Below are experts of layer 4 (counted from 0) of a mixture-of-experts language model. Rows are named router (the router's row for the expert), gate (a neuron's input weights, with its number), up (a neuron's input weights, with its number) and show model dimensions 280-319. Each number is 500 + 25 x the weight over its row's rms, rounded and kept within 0 to 999. Numbers have three digits each.
Before each expert's rows: a language model's description of what the expert responds to. This comes from a sample of Wikipedia text that the model never trained on.

# expert 0
Infobox list dashes
router:515487468480505464489475516486493506538534532491513514508505487482514561484510486538519513495504502460473479485454499466
gate0:482518509508555520453448481547490484485483486472550552529538491470524519496561505519472515484537514524508484488505473519
up0:492519460514476516542498499511496488497516487500447497512548480518515511540503498540501514550522495494547479497478475502
gate1:472505512515511467455480505496508492420509458476484509458549483497506539482456486511495525513499474515517559527510519514
up1:509502525478422488460467522466496507508480483507494512537522506512525466471516511503503495494510474470497512522485491467
gate2:496472499468486494465551491498486516518482522516550506468490457511525484435504472531496514516520480503512509552483483542
up2:541508489554498482515465495492553520449467496531505510513466517522473540507500541495507510500504462539480550466467525477
gate3:486472524467515537525493517526493484511500526500508491520489487493464525506462511496495504483495496516506495466442513503
up3:480508505511503533524430505476487539519494415459496505467483516462536492523491502529525484481523493461486524444506488506
gate4:550498530538538465462485516452491530514477527496511506511498461490479513457526495488482515529495564520517488502534476495
up4:480511453508462527537471483526493506472509500516490489508548470493515502539492480507477544513536489463428485517415479520
gate5:501528505487516486446535544479488500562511512485519509536477498481542519527504472558480507502508493441487481483526500517
up5:524493540527454502498454536525479486534493480468483513537520504452442514532478516492488508499501502492491484491485526503
gate6:497503501497517505535469525509534489541497525492508496487538503523528489507527476484498551504498474475529476471499480508
up6:521513497481498474514514540547524469491518519497504515477539487508543517484505507513526521474530463504514464500498490472
gate7:531527484452496495537460535495484486509485523524468503506494469519506532514474472466517503505520451511533502510512514509
up7:472493505502479476483455541513517527551507531493467527549518520477492544500481488508555538501504474477534526538494544512
gate8:506506516478499482524493515508442485497526475507514531566462479536491554500474488512494527449521473507513486492485501454
up8:483528534527480511467510503499472499528477515481469509514528532520491474485519497464522526501480484545543469565526483498
gate9:526480482500512515514473440501461529514465423497492500523500487497551466470526524511479513450520471475462453493527457482
up9:474507466489472489493506509484542524499565467499476509514480522496493460549483500506491477485504516484513494521527502523
gate10:510503524426487504448452488500450529542495491523515519494506495490517508489499471499489482466491520525477492504493483519
up10:503496491482500475487509541542486491505497512498461495482439490493535471474503488481497518504565512499506496512468477491
gate11:549506515492508509520498453494453513535500420459486490503509463474522479461469493488510505469525467461504508497496471505
up11:510491550471516504500528528486475449549480487482489520499490516498495484502488527452506526546513504498509519493483504472
gate12:505474486508490520500508501502492488520479460529463483487504520489508484503448506516516532482456474474502485489490468486
up12:522494506562488475515493496483520469508498492505469486484541515505544464456505543504467482538475508454544442529484527474
gate13:486484559491515525495507564507482537521511495502499468493496458522473527527466480478494527477484475506497498525497524530
up13:525485459493491479456505497520491481459503501491517475536487492483539475504510457514524481504496510440486540501507478492
gate14:557499452522515476493504485508496523508510491527495471484480500510466586482532508490526469512461499516497506457532498516
up14:465531528471545531479487494497477493508446493500518551517551491515552445507488491500467508481521492510516488510483489517
gate15:517491517482443503497540504441497508489473526468554511545427495506489463480496523536497534534453494455466496531486524526
up15:449522488520525478513480495508521535521497518498502478521488521499532484451501499442536495510489448509536524578509522499
gate16:525445478453490456526496525538511507499514472498493507511466479500529538493482520496471527498525518475504523498469494505
up16:522490502540510516508489529505458504472515467507487506517475529485480502503470532455513551525496494510526471550483520496
gate17:499507484513485533535516507536486503478518452503502464506493483476536497523503493539484500458526489501476477467451525451
up17:503480511501533517500536510542492501525492481484504499480530492518493524473482478461497500547468531488482478486470543495
gate18:486482514468519510487495513466476509500559507472485546497550483539489539522546512495491501514478509490533477497522510480
up18:521513488497492516478507485480532490515526508496501500462498503534500500497533517510467472538525507521479466478523489500
gate19:496470531509478499519500483492485487526503481533485500506495494591503537439488517492506517506508500487540460494484504463
up19:472536440514550517564478496532503481524503501543468482510507532525518469491456465467530478511493505496506467482490514503
gate20:481485509512512497480483513483486497563529518512485493516524527458515497482506509493451536501486513471582453523516538483
up20:499525518495486514454527536497451490510509460503451497528515526518496505530563417489474519500537477498462454498480490575
gate21:520519529512510533516523482473500504562460542479518491531507472488504523524504500473512551460514538482474462496508536492
up21:493500508498523500448519553482515522572509498500486519494502515503481484478518490504513522500527527528490533518529508519
gate22:511502513504508515503527531472525454511517466493486486513512504490514509488506443493518494531521535482495508499509539512
up22:567485492464522513531522473502497503506498519500514507501459466479507498536476513467499495507465483502452476493541483486
gate23:492496486514448486467499487490469485502492475484500486490514442499549549461482512495479464479462450481540496511460487473
up23:468474531484522501534498466478514472494535546473495506507524475487474535505461473468483490477495508493523484506444495491
gate24:495534502481458516559477530502511548528529476525491480540496500472490548460509491494548522520505478497466474499474503495
up24:456528487503513507524557492486518502540524491502511485488503481502514500496511501512467505511515538531462471475537527508
gate25:514524508510497472497522535510490495508527501483532497499502488532522573525488503511510481468470510519499491472483476492
up25:539525508519518484534546527468495496486508476474542504487476491505519541517500526511527494447533508505498514470472479483
gate26:500490488458527511526487536576537514512470522500490488462502491479516518486519501510515522512468520476507545539436534517
up26:453514528495503478483494473496488495495515517523479493478536486512526499494482515491494485435576484508502462505564478500
gate27:534514501503440469440508465499476533491508470475490528510499473526439569496510524514511486517480464508514478497510474487
up27:502486505483484519472500515509497488504515533527520507514513518509494446453523494476510537533515528520526525501528479481
gate28:534482514503531461481536469528508478481484496491553531509505500513487520431523487460499505532482528503483509500516504488
up28:462510493509511507501450573463514465461493463509493497514494491490480481524521497501482539467489494494499539513492463495
gate29:525490466510506507519509486518488501476473481551513512487516483492532500508518478521481460478514539491510478517470536469
up29:456496499485486516546494535496488510506467522487468486566513512526495493546517508497499492500573461511470523527510510485
gate30:507537501532523485456487497493442538530510495519507523492503496511513531545443526463573547500457502484488508548471477492
up30:479547514522522511519539446486498518517514529500467510478498509494469493500504503488559552490471524471460523521471532489
gate31:507502494452492490497525518483490449469522495495503509513469511517517543492480480476486572473501518508508527461469483493
up31:464501500504456529568496469490507474524531510491490518487510517459491459504454518516530508484471482438519497478539475501
gate32:527518507482474476503445524494471493463504543505511502531503487470508478460472487493491477512521530478482521511470459507
up32:495499519497479520510465462494523505524464462476464497554506518510496520560516487482511504483471464490504505508480518505
gate33:530471514536492454489512525473518484524450518485460472489504473512515498512544523503492558522509480442532501545498488500
up33:486524496481486474497501497465511497508504502482480499494536502549515519519492509541528518479506493485563464523466496504
gate34:497491471494509497457488506530495480505424496493502509480485478517496506450521521497532485551504497474482540491526473525
up34:530493541513503509503511525518470461560504477490526531494521500505503491490542485516468525475542495497523508476457508482
gate35:539501469487487520483511484575501508463561520503512507507469474464502485485530526522539519454516479462519487514538504508
up35:454498500503485520493520509521522488547491514527550509466527491477515513505490538519492512543494502505531521471510527504
gate36:475505491495478512486539484501482503472522479485465482502509470527496502561493541479519503503514537521507480471538487523
up36:509503509534538477523522487527510516521505522441471501492469487510514547517527471499518481490547505479507473485509497514
gate37:463491496524506517491456500512545510485474525524494541481538528508483483476479473564503473508472508502474468474534516515
up37:491521506508478544518534468514534501488475446497519495519500522473518489521503533474461539489499478520466486515514501493
gate38:499486493456477485554494513509564509449459491508505493473495481530526535499485501505571488511489457462514481463502485506
up38:487489493503473508527532558511491538517507476451495554509483501481511546512490511508482522512479483475502507507497489465
gate39:506491476495487511515503498522513476501498478489568521499504509511494529462485483509512520472523526499473515494521476470
up39:490509521484490473511505478465512494496523503478486486493521513477461456509567539456462490515476519474483500485476477515
gate40:501512497510508504520504504474475513483514513487490530528531474505509497474531483491562539466475496488503469503480508502
up40:458517543479489490444485501517480528534494509480461510471519499463490465521503491511469549471535487498464514497523472491
gate41:513507588445529503448487486493533450495502528451520505502504504523459506437515523544497502459464508485561475517483491506
up41:498500494443551500516507484492476475533527466494539515472519483523496502546491496504509561487513521530539520510490520475
gate42:490561534502481486477470499495520525513475528516485468488511483529547506443524487495537493517535525463565524477507473512
up42:501490484492500502545508479468457483485497459474522503514518514523503471514491467497495503462498509500482509502522446483
gate43:495533461517477489531511504494518526518489499455502474465506485493496503466512539502531481466538500455504483490522513520
up43:495480505465530478491502485457486492492482494483473484453501507552497553482523547476508496526463480501496496502494498507
gate44:507529549500516515474501506498488450527484534496515463529490472511555547483499468479448502502528500526528479492494490494
up44:498515467544501473507482486536527487499485473516520527508472505524474474495537495518543514500475496487495506513525502488
gate45:517500486502525497506495486526482520492499512479527499508477493524508504483525505486536502512519452536531476516472546466
up45:456481480487506516482499566465534497521482503454477508500513493490511460541528452437501537504459535502495464519514520495
gate46:514522486496515499475477515475480474505522536513496545522484472438491512515492469525524514493506489509485481500502488502
up46:490461509504458480492513549510499555520495464525495473475533489519543550504533493525487548483516494517471482517460522496
gate47:499484503455459544486549499496499518524481500510492522511480474522520487528478465446571541501497462515501510472508513522
up47:486503499497512503492448514468516548509504513519465521543501500469526491491494513463578492487493471504458536489478482520

# expert 39
Politics and government words
router:443531485492539531471486530494526513524517546529469491490519459490483517511477512517475484490505514515525445470443479482
gate0:481461502519484465491468526551487491524481518504486518469491499528485475489526437446451497534477501510474528517516528462
up0:522483531521489498454482532494513495472470503491514521528483505497519523525524533535511515485478435496529472531511495513
gate1:515526489476522501479508512499521474534483530527494496452524471502500540512471476514490496538448437505532505500485537491
up1:529531485520538534463487521511509492487482521511485514504546504477528490499481522509494501471500511524562491472488518464
gate2:509493482492549529498535539524491509518515500443496471524486474475512518509502503473440492481523534479495478499495537475
up2:492528461498489513507496474493538476464455475527523523469490531499509507505516511507513522500474434473492476487501545502
gate3:525507536515468489534495518500467537530501505461507467546495468508510560491525503464465488482471489433486536506544523477
up3:483498502491464505497523483494466541506514467499499535564511538519515476486513466494467492485551503453471467473511467527
gate4:519525509528460559523495504477487519542506514484483494524506495473449578485539471510501501477520475500504508539521482539
up4:485501518524512506509504477510518533476504511530490532478518509511539499497459478513476516431490475496562480514484515470
gate5:516486531500539496520503542507523496514497471505511491496464479510508482489488497518482480481472500504514485535510488476
up5:512495453500449512523511519490511490486514520524506482458528501450507495494513509483533494523506464494483518506483506516
gate6:481507480526472477487482472485560490484501513471515507493498495495488516483514520520532489530432501471475479507516521535
up6:519546507470485544499445501474462504470508461524500472493496505437477482515528529495510515488560526514497459511538554509
gate7:479466497511462535540548463518508513505522506531506482454500518500515504508516524489505505493529471503516504517485499475
up7:507571532496511501515462510492480515537507496447509504513508503494518521449529468521465457521485492478477493521486496501
gate8:519432516504531510487506508489489541510552482444540484524495459521480477523501481503508510497522548463453500509500469489
up8:500512498509455497478516513536519503509481509488497532477500502510495514537511527518520492477498508476488508489508503556
gate9:500512536470501491504530522508511501454511496516529516488510469489497477475509487487472507523494523477487531539509464508
up9:494474504529483527469472468490513503525484544511499515483479508476504474496481544523516479476475504511541487479521490514
gate10:483485521481545513492516472468476462475537505509531502523506441531481525525512521491472472527536531452501461501480489480
up10:520514486510487507507453489501519545528463501491469495491506580445531472479474484512520513509488489563505548502516497508
gate11:480561495503504514447460466500526526509507489514473475490471464480503484473528544481519515484489497529514481496450501509
up11:486501519497506454431482515534441509461485519498480534486479497511486510512537510534532499505496498503518537500484470490
gate12:527473536512505485493488509488508468456509481461497505513471465504512494537453522502483469513506504546541488523498507533
up12:537531502545470509480481492523469481536488468545480492503543504518478530500467545446508530493501512500470498497471437477
gate13:461498497519480500503504517463474490532501503501490539483514469514446481515533492482517501485500466490473518464554503485
up13:506511515479516491556490511465535462470504488483539482461485489495503514510525522464532480496489482529503536465505502510
gate14:531492532444547513477498550506465478483480465484492478527494495473496488511499491461490468474497520508466500548546541509
up14:506519522517485466501493475516495499542505538503496485520482491499470542477509475483511497522519530511501444521531488453
gate15:496485515466487461467528474538500499510508451484500526545489499481503506520526489567534506489530525510495494493505497520
up15:504530527529502498494468499491468505451510507485518489474465513483552580480488538504477474526510479479493513496499502511
gate16:545488523503469461484491522502468495489504494536493489492484513536487501507488485531442489504474572496472496478468479494
up16:474529494491450478461513507483525539491507543452508505511455508515523546540517484486526528473470485531521533464475502508
gate17:513470474446546494501521475488499493489515510493491459535496525526501489509508532513495519474497497470510526509515465494
up17:516499511465506481534515484486501458482515561508453498499507514490528516490482524533504464479494512489512483510472475492
gate18:541499481545499439481537488495514498493498500486523472503522475532526517507499486518506508496487463463501541513500535522
up18:487503502515527499476530474461533473520507513517502479518514489534493540486514514496480515503523486527513558495506472504
gate19:476511514508551515494482542502520527535449515503464514515521453491507506502501513472529484526530513494449491515493466480
up19:487496543474536554538483548492518500480456486502480499505482471508470522488492508500466502512531514515484489463494505495
gate20:504492512503538492440478453446469464566498494528551473488497482557490519484483506522470480548496549485446474447534507499
up20:495512486489481474536486537525455447487539522487513516509473493494507466535532484507524471529493536457479500507516477464
gate21:500502485488539534520498529488517491492517487484520467501512480521550536484485465513465470528433522506520494504471490503
up21:536525492474482478530494467489492466521537470497501487496467472491484497513510477492495456516462479491530496539506474489
gate22:497442520511501486504526510472500484415488498462530458517465457503555521502504486505519490498513520474494494524505513480
up22:476512467502517520492480534525531520469466499532558502477510493478490511531494480547497563515507547518489528505484503479
gate23:462472472489495500494520512498496494506557459440480495525518487537496461473524520446490500454472513473492542473499483526
up23:498489452486529522493496490475556475440530476528488497538481474484510486532533509526495507474491516484494505468464471500
gate24:475548531454500468489475491477501528527488523488499490507516478516483461527432510493509469491471527516474523480489522462
up24:455478485414467527545489517486473495491505517499437535491543509498479543535529486465483536516550482477456475506519527515
gate25:493528463462537504505478509474456518520481548511485497474505471539482529489506530523517518470532484558482506510493539474
up25:514473545522490532453472481502526485524498425530534493479516501477507529502506477490494517498478523489508491498506510565
gate26:504492476462528499490496543526520475540501486515469485539470487481527485501428499539499491466497520538482475496488459487
up26:491510493510514482490487524488513494506509508499510504468492478431451474506470488522476476526480472461473507454493501506
gate27:489515540502478470510476559490469525506477497489501464500491492487512509491457524504484514537491544475536460437505498458
up27:520452469524528509465499503468537476493508497515499511515457525507514483496491504526467539455490492496499568471459530547
gate28:506495517511534524488509472544471500477454523544531445506551486506539506459500500488503463493460494497542485487522440487
up28:497457498475526522495499477490452509522534512530521471473519490487472547496490531497512458496453501468500501484473513479
gate29:503513524505515521500475486491503488523512511514480479540511483503476482507504534500529537483473524519503480526446473516
up29:538502484454495472492516513506464539504535471526534533459487520502549521508503467533534464515514465513453487473559537476
gate30:522497486528545565478511478531542495527526484489495484519486451515525531479497480515486504464472505534497518513460485477
up30:530489524496486539483435504480486487504507463514542451504473550498496497507564474497483528508498483505473504502530436512
gate31:477462500514468479499465479516502519501536497491527464476485511497564513485514545486477496479501520463519505523543499496
up31:471504492502521498477510485476535525521479526467499472546504477493498518517469482484525462510472519513498484478482500467
gate32:492459493489497517495496521477514530513541486491489425504497518481490531524486503492491507488469535536500470457470542521
up32:513505524473492516518519464525491474510495533470461500501504484521502475470500491458519449525456511505495484509566491457
gate33:540495479483545493505495494486508457469492541514487496516482489537512502486495489529474488468526522451530496503502512466
up33:519507505544487450498480534514502503467492462495504490514515475508524476455519520481496528496477525534494528544510513512
gate34:488483519562478526516557530490489532477486479456477496490458456489510495498517503502470479496457472508514483510532529490
up34:504522513484456508526487494516458542501497487513479509446494513481501510515502489517484475519533537450508477440507483535
gate35:514516503510522496532514490518531490484479495464486504521503492523489516507480504492473493556508476497515531461507530515
up35:522500513544514534457499477523534514460499542491488536443486506517513515492524458524492524531504497504517502477507506498
gate36:506471498469457511498490484498516497460511469514529491493490449512521492522521498451434471451479475497476512525467479519
up36:498536483479479520449508492458535495487538499562523529469468464511496481486480526532461457488541494512524520499473489524
gate37:514515504468540512491510510487482505460494464489540509514521517513530520504509488499524525501534489494516486509456530516
up37:500487475476498531507472461505519521474443509517501472496455487495540493495475520514418504502471525460470494503487481496
gate38:541483481531474512544542503474472486496447495494492517505469504500502526547517458495485495529504476512498515487496481494
up38:530544502479492493506533498455478473515479497546523511516479500524469511521511471486502525518524500467508475496498490528
gate39:510483519508476484497481539523448562486516473514493484495482510497490510519513456471492482476485508481473530499488458496
up39:496543490530507507452495528516517521503475495516467476473516526480482520480564503509473488500469472509526496500490496535
gate40:512527501488531530505488446449528459431488538455501501528472485510489501500499513520498537491523467465493492489500478504
up40:520481527515517496504542460519460510498487516468512532492493463530526543465481484514504518471513470490529480493495518528
gate41:507479499493503494502482525489452465497532533513485518530498477483483507502518508490520476522488521494447490502510435479
up41:498487518511525471450449511533462491517472537470490528482485502500481523491491495518490490541485517538520539520472489530
gate42:474503518510496536520514476482481504478524501495474486535488503496533483463502508426473503471526497470568503457500464465
up42:552476524487445470540518535514505503498485493478502505519503504515508555458515529490552499497510461450497498531524511540
gate43:508514543537495512474446480447482481457486482516493480518487493485538444514500508476486510497494511532475513507508520526
up43:496482495506499475462537493503485504505554484489537508488466469503517522457463506518533486516520513446501492493527488473
gate44:539510513507496488471492546556460495495544481451510490490491492506535478500490503489501487511502466491461500462522486505
up44:521489506459488490486474515510493526490532510495508489533484514519518542512519509513509484527477455491504485516507527507
gate45:524479516475482528457471506473480536490521502488466498543486494505465501503555524484487489456489551459482466476482470497
up45:499508484539494491466454487534484470504503515540463479537507490520523532490472503466484481476450477483524520505520480492
gate46:532509511494522526500442507471467452492489511459474510509506513503496527494525497504503575481472496490468505486501495529
up46:519504509511525515519462470491524521501539523486480526527465505491520499464449489520508483487455487507454540517487466516
gate47:463475502511486503487507489496480488510553480530507499508494485543509500550481525440512509483499493494517545546528525508
up47:445520533486503511499476520486531548523483520458477511494524489492504505499532500495529523525509495529518502524478532527

# expert 55
Words after Le
router:484542538449498523542515499529532485540515529490502500461527488510514508511523541501469533497489485467530488530498517491
gate0:511551545503531482522492492525506534537485535487478530470509485489437525495540512443510468508482489500520515470491487497
up0:508459476497546484510481557489537455428426510516513483508523498524535525501476489518475450502497505463458506474523512475
gate1:498502499480511517505496489503492468516500435475522482489518479510477474460518491450493460474518471483451480433515462509
up1:503527469513478463501487506485510572452504514516516482516499560482521481517503514534489527522488503509544482530474539487
gate2:494513476529471507461461503505490448494495531484498484505537479505534458534549474509529516444481530479509478562491525505
up2:548474515477526499477477510446501482490469503499541507492541509444494506483498466475474495527437513482502479528504497491
gate3:511498533557521486516530504519502522507524559489507474481487475467525574488517517521489483545482517528456535494446501479
up3:457496515513506501520513476505531530539489530464481454465505479522520561516527501499486524548483506470503502519503488488
gate4:474496525490504481487526508529527473550450538473506492503531454540526546514536534496484492504441466523539519508524527537
up4:463507440524547443483525554515496512538476493471528474503469496536532502504518495545493506502507526498536485492521539576
gate5:479517505502490488532517480500522496500493537500513502476529475502485514474527518552496512506451514474536517499493562513
up5:481498505463494513512508481469478532448521427576446516478529493443527508504496464499532517508559504519468472498476506498
gate6:484493513502490489494481527484543482473539493511523486505573485462508515482513504514498497483501492470483492542536563469
up6:490531477490480480525532519481473495493525541523547516515551475527500526517491509483471498538484498509534473539535537502
gate7:489534484520510505504504484548508497527463498554490482543495499449498508516511509490535498542510550469482521548521487504
up7:466492518449524509545550501514474507544491508529521488495492518509465523490518490521503448518456519466467518538485498523
gate8:490467490538534506502527517491493550485509495503522500519529485473517522467458554502505475481498508543557470498488501510
up8:500473460451515528479503485482533521526513474486473485503538487503503489455515531452477462510494509442485438501489508522
gate9:516452533518487522472528484542480483514498481463485468496515496509505522498490533482485542485493447486532510512500497461
up9:502482539530476502515494525497471471513496552498501469440530479566492482461474476454498529490528480473502481488441522518
gate10:534491537465477523564485516527495486469519439462464485513508524483430546493486523523468525507552496461529488507529526507
up10:467538555529488454502487499491499498498527503518523505494526493477512503486507483503479477537484523460497513531484517474
gate11:538501526493517486497488509545506469505450507505489555515483501547497536512472498507494539462464564473471487549503534541
up11:513505503539498519472501534444484536493495454523539488511513484545466500482511474431553521504519489480516480501480498425
gate12:505517499488496495528490492499527549508551516490551520514478489541474545484494512460474546490483520463500484485526552526
up12:513514513465522509521512501476504518521490508482511539473481503502468525437497544478486552466497538479522476484542533495
gate13:550510503510499454478514501486451507504490499469509498475475470535514483494512512499530501476485488527512532451510478483
up13:536551495499488565490516519490510471515494497481493464479500512519489473518500488528522491509495523525509510492546469503
gate14:523559536563498453480500541494488538486482491439493502512496509518530512521512465521528527459528486476521464559482499479
up14:489496536462496501504509492528496498515496523487481563494511466460507473525498499470461505492490489525504495535517466520
gate15:514545525483483490503491516513509552449479509472490460540526474516468482463496537519505528509466519485518492503484528499
up15:492517538480457510495488455508497512497494516531506470533473533496511491515491458535537533536527480515505522492449525509
gate16:534515479495484544510482545477552460491461482549516454477480478500517500549480516516492528496489518530455501500524476464
up16:509463481518502485521499461483503474475517487498494541486480490477462541422496531506552492530512457476537537500489547514
gate17:551474587493497481470529567491514480463497513468483538495498472497469509476539484497536511478464518517493472541496550480
up17:443495478548502525544504449516517481482493460482507523505511510530451493484502519518470509524491545474489528454468503523
gate18:455509480483521479481472513511508507476516552506528489496539488489519446497529480488502501495534491487515483518473487521
up18:483484500542492535524539474460470513526453493487454522499505485489450515536532508480515460546482472529458521518534488483
gate19:524492543517477492559493492518486524521518556529531527524473487510452495436499478479518507546530528447549478473514478482
up19:494492497506487496501502458465526492442483529534480469470492512504505438522540506505480476533477535487511517506464483456
gate20:484536523489498500524508542503494518519512533458492451515499479487528582481501479463482525544497494487483474464500510486
up20:562489508456493443519496472474471513481514519534491503521484480504477489481454520503529485484485491510500515460466480456
gate21:458510526492540487476502482513483505523488514510500507460518441471516513503501484509506472528500496495512446484490470505
up21:528475517524511479515504479489461478504518513482500525525491533506453535526529475470514530456542472484483579525500502474
gate22:544491509506477543490514529498503487475470508494486440473496456502507502545473520520546441494463502536520517470513517476
up22:555490535495501473514530486510507511457515526513492507485499500501509534454512488482525514516471505517523497511460524461
gate23:452478517473506504514498474495509466488546499481472554513520492533532470498551512466465490508485476460488471512512506465
up23:468474503474480548490484504543455517501475471532481481478513497533529501494505491526473483471509514518528484503476506530
gate24:541485516512512496526543532464457527499480443486495564526499505493497564450489504511500506490461469505522480526495493532
up24:523466521460501567543506524515502515515529459475495519481514475531507570496478531529497517508468459525493508521484504482
gate25:478487502462489507510508511517542470501529531485500469514514505507481530494487509513546487544459495501541499508494500486
up25:494484470499499488484502446505508496490483502489483489515499479485525541517499498529502476484523515520548549490512522472
gate26:462487513438502510495491488516508485519477491553526503508527499529530495521471514497508444492459512513515493521487477520
up26:457513462479500505493517537532439515550486526478524511468474508498479483489521466556542531510547490466482458474486494509
gate27:481496514453494493534509557523523490530505515489493491458514451496504530516473532527529521508463456521486500491486516493
up27:473520474535462498471498434466498522482450555483489513541508509466465490522595502448502465519497510492487474532547474505
gate28:518479498515483538500515553522513470492494503496457478503511481468471480513466494532502481465479452492527513496502497465
up28:459497489533524541482501479443487512505509502522489502514568509547523487550503468503468525511552529521529510489498536498
gate29:529475512541512530523470511482473493518502524518469485500482476518473485483462513524486507469497534511462517483486529470
up29:533479540493487507503491485496448516515523523508489489503504507506504532449492504540533509533530456478496525505499443489
gate30:523507460494513468504530517448507509483480471508487497522486458507504458486558429476470528525504479480470443511518508487
up30:520514523493500523512513500503520534459532501475538500497523480489498510475485535543488491510516510480504480452522494491
gate31:501516486490526490532499521475503450536488539464501494487498453515457476470510488488491533544521535492524516485516494496
up31:535519514531497493467502511512479498478496480519457480479485543467528525543488514521525457482525521549496534467522487542
gate32:517517531512485490505516516536495497512512473521474482518477466462503524512443541501505522460485492460498445499509488545
up32:513506484512525548499471523529504524528536517502494468522464521493468557474470495486520466504477498505472513487501520525
gate33:489539487505540530534514522506511485516525485486484487497499482488481538492507512496506518496513475461489498483510505448
up33:481512478505508470471496478509500521502512476467463546477493526497510497492474508516492483485491515514496529520498490527
gate34:512544540484532532503463500496507494555523554504509487520479549514478492487479521492468518524489527551510499492481510471
up34:513538492506494516482479473576548488501524498513494539516453483483500517478461478481488458489490521474520505495513487537
gate35:465493495487521525511503463491491446518540509475471498485528452501487502515503514487540526515487516513524530516530462504
up35:533534473494489505493505519496468470502489494537500479518501515524464474466500500544477443478563484522468478525476497494
gate36:470478516508479491521546464531525513482529484480521504465502538507504545542455524530536507490491494541529490533523483511
up36:508519505459504511498481485527520526502494533494495476520511460510505499523491508485468471476462448484471523511484487502
gate37:500543531489542443509493490493521493508513514468526470514512507575510489506475507491489499519495494448533507519521520487
up37:468497498534504517501490483508517497482495454527504464467472500485480504464499498500547525494473506501495526510468501483
gate38:501483517533513515521495477503516503507474511515462520482488484503448517469540500496494496505525505475511485499505483475
up38:461524545511490481493504480470499441451492534450513524516509510539493466522506444487503488481523528477525492538487492529
gate39:483471515459478531502471539482502499504505526508475477511514502480519457504478497463451491494487511500528481534511512504
up39:450494531475499502454496525493518482522515511519455543511502506506540521474508474499506476470485491500484481567504495513
gate40:480528500510510509508551531528499505506487507482529502498519532507483531497544535477477523476495455518498488544549493509
up40:504488492486523538517480472498492494484494517515525490484490525491540540494477480509481511481454511471480490505481466457
gate41:467530458472475468508476484529539503470526492469467469470483498498512514503500476488520521483498516486503502535475507507
up41:484559479475515505521496510509549511534511506510497509490533511525516474511466519503515466527505535480508474515494493542
gate42:463506524508520492480510545521510446513526549512508492450487474496494534503503506451492490494474461489533489529515509486
up42:525490478493493551497505479501475503459469491546451494511442487510476541523536499519481503490516475515466539480476473505
gate43:518534524480487505510535513498481469507536500507498492515518489558514527539441529494496502487474500495516496542482511444
up43:529521473488509499500506529480526492511502477530536476512477505542483484521517469491512555540537472516506499499522517481
gate44:503527494511472521505503519508509526492550481525511479577473464493502521497486498500487482517470464513518502473524529486
up44:468559473484526463503464490448518462485464487517511506473512516534527463502509521491506506512521532497517540502492463529
gate45:522484505470517513518520494527545515536435490542548513514527450507520486523513465528490520494493441498496489499462515533
up45:498478470482521509525488488512498531521454542533517524519492526485489466506517494527486528483514502439495522495485506487
gate46:569496574521573499511528525520464461504515469524542468483511477477485530505451468518504513472504489490471509450509468445
up46:497534528484531485538529500488508484513511491458522501516527499542545505488524505450518475564476478507500498504551523481
gate47:484465511484517535531493503522513482497488501447515446478519436497445511428504467499483481470503500452508460505532505503
up47:526452496448477495505472500459491488539497491525516557531533519515518489467521499481515496548455517449522559476513474494